Below are experts of layer 5 (counted from 0) of a mixture-of-experts language model. Rows are named router (the router's row for the expert), gate (a neuron's input weights, with its number), up (a neuron's input weights, with its number), down (a neuron's output weights, with its number) and show model dimensions 0-255. Each number is 500 + 50 x the weight over its row's rms, rounded and kept within 0 to 999. Numbers have three digits each.
Before each expert's rows: "raises" lists some tokens whose logits its average output raises strongly, later layers aside; "mostly gets" lists some tokens that are sent to it at least half of the time. This comes from a sample of Wikipedia text that the model never trained on.

# expert 11
raises: "es", "on", "id", "e,", "man", "i"
mostly gets: " North", "oth", "erm", "iber", "op", "imb"
router:460509508447522556446497438447490534588526532534554646543500540557541469541500471519461446380463514419573518518472492476473545431451489474528504487462551443473486454428473477561514407501455484480639505475416561463514447473625448512572523497526334492461526486445610477496562498468493513442500522511506564494534556575635522495602460540417511542477523504399519488500497506487495615500525511482580463492404477507387491444489450465520516480488525460479574566544432449557434537514522445541494506480570427497518559381455496529464472491490509474472534541471525481461515507514518529534470439492379511463504607468450539567447485502532447576475427477488475463473389493461518587534520494560440532577451564532607427537497448513553598511547552540536455467433489531622541463443517502
gate0:516530455464391464543585423461489424487472491482501492433438564517510356528562428450482515427560507554519497509498504584467511472543498527603540539493504484484566516522481460550526458484547565469536455470549528467535483556550538369474628489491523452566474502476451486517492448473553509528514576474518482509528495554515546499556534529499460481401476515460497477452556501587524481394563464458565471493485428524460509455487503459514585446518492529553489470502378407547466507575388394563622548439452509444446454402563488570572511509467578500479515587472504585483527528472422556431608540576520560460512479460537531513502491538473554573565513487501599452495439439505484498488540550413525487515420511420532469474504521654519538501577412489537458421506518485535518471420446629
up0:541488472450458541481598493536515495447579462495636503475473539499593450500489566527594414510421479545474547491535532597455572538539555524552462513469557523546509613458510385524511409435454413474448594436474551577547473432500510528469500450491515444434542476555516532465435551541545512580546542517496549569544503432509583533490476491520564560548450381490473470542414624445530448566405439532497504439559548564452560504590476421463597494581499439472551476545474500518463501505476477431573498529465476545416533444503481563490490499574440450458452447557533537448480478386512447384434527520530550524472555524467543536502511437476506474493472522457522516542496546462596542462482482517562495579525497482432561516514437520570433523520467529489499477395547582543430447544429589
down0:572485551523458507468527510645455422558513620511482526461622529511607515544471460429558433491461524545561513590527501621604461515503466457488514491506576585587453535548527543416464483592502463500399469495509486499586447532508422576533520506499542452444480531444534383545487481554463484526550480563575605349451568531499502504459510460589484497452523544481529483508525527547563463550525475490394515476489534449437518432520466599532439499481421506559609435495578527439504583501450471417491527562536495510437446494478440582539479434544393515463530430495543540420447493485562509504515481509517532569529511476445473476505515518532438497506493532563511506587440535509488535540477497418522599475539500570467483422566506503503494506527535527477525498524432438451611505547407579
gate1:525406532421498484451507546418528543487492457509567431475478554502529465601432478595491553485413448533552449558487450453556524471568617475529546410504567488413589482524384515506525499539494452497532456591474522538569449484546571453574527479441444551442489577504524531445484460480487377521489471554557493532446499511504478477470506577516613505528509403487570471468446572443532509574549550518514576432508531511386571520456498501444573448523477554612492546563476459547512424542534534499568546470472538498476461523398447431521551458554525413487530495511623504473405493415518439538514470459478398603508415471530433547532447508450427588534549467510476470508445528550473530531559412472491350501500608497457489516508542504501545498559505498493475479456459595508552479468503520
up1:474508469486466496545550503471514513530550455540532466397465465511482476498530525466445546505497506519495545558422570412529489433567456562414568487546500428468588494445499529560491521455467535547493465500487582533561469496506463422501453463563507518514534521407624501439566513543478438569470518474464560436431519596406514610420479460530549323481479527507493510524408546634539450563509475529486522477499548502490436472513440521472362512521486511514458548446494491495567582495586507424577590523566587453585419488506500401528641482539482556477514487439485553548494476525440573492513460511536354508429497486497537416536520587451562537537489413480478495461484543479448533511559492528534520441551522420476428500505484504466483516445484482423450483555449513508374601505570493
down1:440460513617527528571626544522527525530525452561477463450532450523491434534467519503434508383463445560524508488492468509491437503488567501495564432421511504455479446502463528529576565510594503495473443553590472532442506516533555483478437484474482504475518492509510473498466455481490404437538569490557495503493453487477487570476483472512516509503569444458475628481489485462535553508541575607445500468494619478393559422379508532481531542547416525519463398537572570493466618554463464650495467553544483488623441491595525480562461467400596546467552514509570445568502558602531480487441506508407488508486562487493491478568453519421493506508425496477453554553471452531525512456536480470443421505507488540470533462584516576417509398531491568494473542443481581498433543519517629
gate2:460537508444488439515554486447514545475434542529531526518421491497494505569504428489585497466556465374493535507407426560595471515579527555530484551505505463518478465428531566481560551473465505372566496559442447495500449438497591504490505506535466501494492552435559430486499455519478576417498493564561530558455444571671503445512501542367606529424462481503578526533471540513476586550520488564481480454486440500444494485462433534508478503629458468494459441525506516557525505508505488590596409397489428426418547479442456410500486533490509522553432493452559573477556551447469575525480409485482504453468464500540356476518486527489567582543501487583424493526456518490543469513560464467467445555503442494521479520433499518558540522526582498529525502415637538581525460499451558
up2:423435520533507521491578514417515539501508472607470511467483469516497471500435494459593474535447487604511495465461489521477472483470494478515533475425527479510539534574411516459499505532542543417476468460369498581540588418512526433442522585547528566572474533551507510538455470578457387575525501630576498551578496459451432533467552460450430570446562440354484560469540567431533453496480502466548494455533540547512551481497392545494552491480510480551558490400439447501479562516469469511522540430463503539471546472456442508598537541454513464404564437502481565486568423492492401506488471563591572555514512410462515498496453474462423504573442471535513494547482497416501464558532484435464446541523520468420484468605505496594420504533586502455502449464451553351475508531562561
down2:537508483472485550458503643434559408464517526490477564525572616436600489414481398611535542633496537501454470520436559482501449523466559507466544538496554412607472568488516531455572491522435430624507549476591516525515572468556546462521528479508475496557500409636476464454512484524458554500532495574548442431487519506527476510542423541465476429564517552507574563500454487485466418509510497409589459472498451521509500418566620463415413437545552520467489503478462480540550503532551532531504530523540446508483517529559482522500515434585501498466520514489489448426524559512493428517467535551464515466522416472559525479525502567453439424449499482507472535500543513487599454586566432435384532458534554476536424462563508584488540489503561487435443485519543538365489514459455447
gate3:483597548513531483466430547510523483582464508543434491456439505448467495486651510491450573444587545487537440422432496521441571451498478440489592581584493489478513477469542543433506445577482475532523440495454515499522412504399513506462534502528501529445563510481555406456505468503471521495425607492547484430535485534495641383530423445487494520531528451488518517430536525424471547550446544526426458383457510576481513539388535539489557474496632506388537501429473527508498499421538514474426536537568515458535361477479450540460483528427437518503541413497495449466447518494548433455507486454544480531477596431558499534614542563468525529439481500499568527506463426506461589478551494418528499518424494487519531555516534525561543477415522519504537440430414492637497526496476460
up3:469460485521485434514521598441495524492475647517540548479441585487475600527466402420466500616462443547527528555472488489498465493524402462570431488522477554478482595544571490475510569452485544470546449481502518509448447415482459467437539536404521397533472521403523492461461507489511486557497640567533463532476424478563541572398515549491540507389375526474514561419516534475424511459464543499549514473526550519497543426449513525506478459522515410477405513451456513497465559531530452543534453491545487461434462531628603502600488483483517452501396451543511558534522457387435461546521535520496524514507535514498395535465455448482525469530483472472535429480494437517522472480461459543450394565450591518613414447537533493530540510469506505538455493506503459399466470577472609
down3:448489544588547556412451550482573544433511556501406463528567474534559450568523470557597472478396477547565473497444452474445470493492552533511557476519546451406536474471505582434560619556496500515503524452549486629487539530490575478466465626474617533599486571421479469438503464563439512492503479570502421429467508486555479500479550474543529471520402504471510566615451500461446493489485503480655555508512526445479491485487503533410493410470501520498590544531448474600482447504483526487447453415519488545482498567463540493543461524520416517498460576551566520520459493482477460463517571588545446466393569528446500568479445454496552534560503464472566396557584535549567469503447433472518569503475586455541427508524492530412562458554520373525462485462462550509486500506492509
gate4:469406493525511485421431415401512538479570516539508506505504503505563508461484520609481528387499469512463452525512482517508509421441527482490467575462471540411543531353514557617437543504530498474467536509529440492567593411540492471571593530571452572484477556461504580596533506489505505520551589386571490560572485506595533455535471485492560460439419532571523524528577525456543538494567443489573474545539478487449596487505499469491492555511459473538479498476488523473476514434523504514515445408559458555581476452495458468488397529558579502579496522501503573547535464540512555585495447525442565541592495569472507405467514498499388466617481580556572499521556467479532519525524582497478503532596407606462481440469560432541466509591511556481481494429584534558494538468448544
up4:439556492519522433528476523496552392431476509522523464463492507402498479466533468451570400595509438539520543490497374421466439517453427538497495451433407485470346537567439439484448504435575523414482475535625546414572464653496548454552618502495457415494489632513501466406540515521519489426517492459542422504569481574503453533482464606529463557457513584489516453511509497547506444419515510507535595518575501535491517477510462516522450488506455425570498608587462573454485434466581554555510483481576527495477564566507517528494467540503525408497578495422512535573550476575488434485619501483505563472476512475530482411490485457522517533462570557508454468536500529455450534505555547525448540474519491472431517574485523450564549498451459571522462514472469472484557539553540491
down4:529471420478389563514544522572524470436482489443479381512480448540526542491566488476492533469491446466518447456487441541487577486469513498487415624495507517485541473486547519497468524419508411479520378575563580497458519414532552531478575551511489472560423474501483530456513543464482523523557531424488518551551519480457374427563509477415535483507445467493481504440512523558532548441580514513511517512454520520662514495456506476549503469525558468473547545521476506438425601464593513458422513407477490428419461519436542486490478440443573461567579493392501528473425517457440457533575465504578547594377490571599578424476430601500474571538466515537493491452502501581483497387428444508596460561500496457488469518447559479570512419429482458583471485543465501538540443505497462
gate5:481542499501523457562553521502490490538444439489542488470489462458514499476506453473509550545535441515500517498520470489510459462623460578505560456540428515549479409475511449503440436522358565427460477491516440561509496529455518566596440482556471612492462484561478493484631492498497552421556543448588523504461581589508510512483436520401611500416510575494488533486432464488487455401461472563560495588444491466439442458625459463541434521504487477441583481499509520535492490526517464436526527607451424445516510550503468519473489356492434448504498417442556445508586520500537544498514549514392535554637550516467619501461534505479546483521496477426558511485477558627507462645502514530556407485512521540569463454483460496558492471494420470504427512587450466472448468550457473
up5:465454545516496548527522446482584515476515495440547523593495527485628507454497503468555440521455404564481561450522496520453430481494555500506512467466562473508567564480407442600462408425469429456596506597485502451606449444529470446505465488415565561469542498516495466481467452440536523639623492450460494538498584498488480418560543537505474532554459535548445523450588624404533479495506443535504492541493472501516460444550527473503490478485440497479599489501515513509431497505468491535534482607352455468482439519428534537473567477407498423653515556469520476465583492522434583516500427478473506561403470484430512482494541508471518507461544438533464526515492433444533488413541363554528591509432463516531493383508555524467551505539472449427474530457535474513532540487430485
down5:477543546370567492531462459507544477553484524577500462522489535606505516441525588515452485520526507530483483426512453433594526502561516475461554468477541462506522530519465510561471521546530522485456498556510483559452555489549539388457521451422522513528569605554469523439448538569492410514435559514522432576465389482601511450466449542479403474407513512554450474553510534467537466379529504502522508442550541472439505531440506510549435619456472508509432491492516589508500484534364502463528531574537506448484567536440480525499454552512556387506462559505514497523505528466480487518490498337498488470402477468547520460546447479533513550442569567572554482573530433520531430476557405466527545523418513461386576496470442426441405504489525530437490519534486462540551381524513651
gate6:525533481527488583554686408457476462527479513432438459512542518532350539485548558536510431496477388538520563476441528594390445541484380521542590444466546519512519454467515462477453572534384478503491609509501475421549406486492460560527470538477463478442507543477500531578474452458535533497536431543521446543477524558540433562499458495478626561522446435472464463411524502492458540422453573414559499455600576526499522500528468509592480503374487472428423489473522554445482535415398576499532476458500456441498460505524479484498499519472447554478519513462442536487530531487518562553481390536512482477390532507495513459464539555557501459536487509490536474515487497519489487562545533495474451593572488433453477499515463556524456586369484486484492459546505462421515465510623473
up6:446536487471515429475452522454546522498562521479613444412527476577558567542434457446496554502499430449535511573523535515464502515556502488497461502516546537524525442522573436526505401490594520413544510545564491550482566483482624480471555545528465629523540516512441394464395534483494543536504460601457514521458521468523490481543573546424521435482525489510576467491495586496509461575456490464492542493471442441505492506498477485497568467564424597573436535508472490455462504499573424481544502495500489613461562498543561558517581528443547459418440514553565488468465514563448544526472487489495503517533428525486504534418391497429435536555642595454396516550478514526584475429460419521528481496476527501583453532495408435514405587506393563547449496615517478584478461569428536
down6:468489465498528441494601503540483483428497549561490447471533517469521458448517600473545521568607473501523599478564507523424530530526490536488469512464521570466541526463401492525590518501469480515480512562509427486474409447539533490501516459474516557564588486561509472489506489561532466541539478540493472500493569531511431480493470470488448561392487468485482485488557531621496459570461535580579501485520556540532532441477544613467540422528562443588558437624453473537498471524571438596539559619545491596505466493411405467587524535456610479501545506497492476444517565455491497575456512451558577494537453625529496441475463554481494539527577525530535517523458481486521462403429440424501536504507604644373628610545488534537535480511483476472474521446437399499505475499491521
gate7:522544497515512445463490491496526498523479540417467484523520532434445456535528448530417436510492455495565529475479506440463473580501621483556550440486494563413626489496501508473470467455450477472567562445486528482545495456611551532473568520476415502418499551525485541575438487478460413440525453631499528570512479574558432461515452559486538504535513560460513522516471424495506530440444548522465513471426453481469524463508487486440488383488474521452511552559509523606312562496475414577542604544519394550449535373451483436527537572378504477514442465474500504491501519463478499481427480440446557387511514442562526578492449564561543465520480550512477449595391449502516461557584502464467502524484570540526466506559466531527518571457436534503531436415534464574476386538534523
up7:458465535495448479478529546429487462552546506399600569486493378467550437521471555505432522505406518474450486525451513515522454458438432472512566538503435462556514529506413510459581451489424527484516508505443527532502468475545524389492418585522519494506544517371474446466458511599511474471487583549489442454523496520470551545432526487539533461482578608471518352494502511563482432533507518579469592475485458533462510520423446447527450600412440627436561523493549450467550497471482550447487459447454533447460429513511516418416527463605531457472530533479491398515517472500630570401524511535505454512398591549432573504583539412479561487518464512454474474512472594481520502618447497544537523449496463474548513586527502508528547482558544445489513512590466443556438480519544505
down7:483465423488527501486530427554468467566511463460551583482494549468553441522507452475452480451436493503422483464389474444484508489510458476525590522504483577510504558531412461565430453557495496368533464523569504544526420435566553517572443564608421518581457580436558507482567518436534544498499539541483475509531511520581420406579419454477522546535447491454428591448442483424410485549536526463514448520428434500426518534578497459414520557542547512486610511471537447511534572510537421564491477476597507539478550507428486431529480464424518485459401460604497545513490504496543459480527537468417471407471465531472500445391598479444527426518578462573466534507490459575466519561507573448476579541449482478550534448467457609597479491591464510519499520430568457492456511551507528